Experts of a small language model: 2 picks a token, a variant of Muon for the experts.
Below are experts of layer 5 (counted from 0) of a mixture-of-experts language model. Rows are named router (the router's row for the expert), gate (a neuron's input weights, with its number), up (a neuron's input weights, with its number) and show model dimensions 0-255. Each number is 128 + 32 x the weight over its row's rms, rounded and kept within 0 to 255.
Before each expert's rows: "comes after" lists some tokens at least twice as common just before its tokens as in all text. This comes from a sample of Wikipedia text that the model never trained on. Tokens count by the router's weight.

# expert 5
comes after: "\n", "′", "°", " E", " G", " D"
router [152 143 172 134 139 105 170 106 163 147 143  99 125 195 137 118 115 142 125  98  91  84 130  70 180 170 100 179 153 150 156 164 119  82  74 156 181 126 179  92 106  75 136 102 150 107 126  96 105  97  99 123 157 178 138 111 159 169  68 152 163 201 129 144 190 119 145 149 123  93 182  69  97 143  90 142 129 156 131 137 138 148 172 153  62 100 113 167  98 153 133 117  74 138 159  73 152  99 149 199 129 157 151  98  94 103 101 139 163 149 145 122  71 148 175 112 152  73 131 136 145 130 108  95 180  81 200  84 104 158 136 140 143 148 111 110 104 137  91 118 134 107 163  93 104 142  75  86 207 121 105  77 121 126 157  91 118 103  87 130 133  97 150 112 166 109 145 159 118  91 122 136 150 101  98 142 125 119 118 146  92 136 103 122 151 110  89  70  98 108 183 134 141 119 145 129  99 166 188  58 119 119  71  85 176 129 104 165 152 154 133 119  92 117 160 140  86  77 119 193 104 166 173 167 140  80  81 125 121 130 172 175  97  74  67 172 119 163 152 164 118 168 104  81 166 150 127 108  91 116 131 120 127  90 126 103]
gate2 [111  63  99 164 126 146 110 114 142 122 132 113 140 104 111  86 141 141  57 167 135 146 151 143  75 117 119 171 113 168 132 103 125 121 195 122  73 181 121  73  73 136 122 109  70  94 144  99  96 132 107 122 147 134 172 108 155 132 138 142 135 136 170 136 103 117 181 126  79 172 203 129 138 113  97  81 105 101 117 113 125  97 115  94 136 189 142 117 130 137 142 168 157 128 142  97 133 137  89 120 159  99 178 160 190 134 153 120  68 155  98  61 162  75 139 155 169 162 132 152  66 123 157  46 146  84  86 143 112 146 145 162 103 107 122 161 106  93  88 147 159 166  90  72 146 103 152 115  75  79  94 130 108 186 131 150 147 113  36 183 150 152 174  95 210 118  67 158 116 115 132 134 135 153 161 134 134 154 113 138 153 201 125 146 119 164 159 171 122 160  83  69 105 141 121 160  77 146 106 117 139  99 154 122  70  92  96 115 140 140 122  86  94 116 182  98 158 166  89 150 104  76 153 148 134  88 108 152 142 121 101 171  94  39 135 144 170  99 101 166  86 155 143 184 146 135 122 152 163 109 114 127 131 125 141 143]
up2 [115 171 133  75 101 138 125 121 160  81 155 176 182  58 129 194 163 136 152  47 152 103 137  68  93 176 153 114 105 116 127 166 126 117 125 137 182 128 119 135 102 151 148  97 142 131 150 149 108 143 143 164  99 127 151 163 141 139  70 150 132 147 104 191 144 149 126 119 123 108 150 137 113  89 134 130  72  51 127 172  87  82 139 143 117 166 125 145 106 121 159 188 122 179 199 119 130  85 175  96 151 141 104 138 125  96 144 204  79 131 147 119 123 105 127  61 147 122  77 139 165 111 112  38  46 135  69  96 147 176 118 104 154 110  84 110 164  98 107  83  76 130 159  94 145  92 132 184 185 133 165  92 126 114 143 131  98 134 109 184 101  88 161  67 156 110 168 161  94 141  73 115  72 145 135 120 101 128  81  75 128 134 132  67  86 141 103 164 122 110 176  92 141  96 153 134  91 138 142 144 108 170 106  90 120  99 112  95 132  91  94 102 149 103 123 131 204 115  87 106 112 119 128 116 128 106 175 113  99 148 148  82 113 156 173 154 215 116 119 131 106 105 123  97 110 123  99 121 158 160  83 136 159 121 151 131]
gate3 [180  68 193 110 110 155 124 108  88 137 124 108  73 117  73 115 140 122 153  88 182 148 101 180 130 120 118  59 125 120 128 128  96 159 100 112 144 198 106 142 119 133 110 103 143 127  85 139 111  98  54 131 126  84 175  93 104  89 104 133 186 126 121 126 129  59 101 146 151  71 154 132 119 147 141 185 150 144 128 137 106  75 120  77 150 162  87 134 238 120 119 151 119 130 166 140 126  47 138 128  73 131 101 130 137 111 151 132 166 104 113 101 114 144 150 136 108 106 139 152 148 153  75 134  52  75 105 143  70 207  89 153 138 167 150 154  82 129 158 129 163 147 137 106 147 157 133 124  90 115 163 108 127 126 101 174 135  85 116 179 102 142 205  98 109 163 164 122 149 148 132 149  97 123 110 115 112 108 153 162 121 142 180 106 173 222  70 144 139 125  83 137  89  80 117 136 131 182 142  66 150 110  94 144  54  86 128 128 184  84 104 102  85 105  87 131 116 131  70 111 133 119 124 141 121 109 138  79  96 126 115  89 153 173 148 126 111 116 148  95 136  86 132 137 131 113 101 111 185 152 150 147 193 182 137 138]
up3 [130 121 152 106 153 125 137 100 130 181 182 131 156 177  78 124 137 126  39 141 156 184 137 176 131  95 172 123 163 110 123 193 110 159  75 113 141 131 169 118 127 132 103 134 126 123 161 180  64 141  94 114 129  26  96  98  92 148 124 168 141 178 167 120 124 159 160 124 138 131 145 163  87 176 119 104 158 168 150 109 115  85 129 127 141 192  95 114 156 196 113 112 158 104 166  99  96 174 131 156 102  52 179 128 187 117  77 134 114 112 137 127 104 145 195 125 136 154 114 152 150 154 132 127 173 152  98 158 120 106 153 103 143 196 157 136  90 103 178 145 160 114  99  62 140 144  75 123  96  84  81  54 121 124  14 142 100 124 137  88  90 145  91 137  90 157 102 137 139 133 151 116 136 127 124 167  99 117 167 137 110 130 139 127 152 149 157 105 131  97 138 118  79  87 105 105 112  91 108  80  90 102  83 120 170 112  76 117 134 156 108 123 145 146 150 121 105 177 138  67 147 116 186 190 111  68 144 174 145 121  80 126 149 159 148 145 153 143 189  82  76 102 168 113 161 131 130 106  91 162 113 123 113 103 128 143]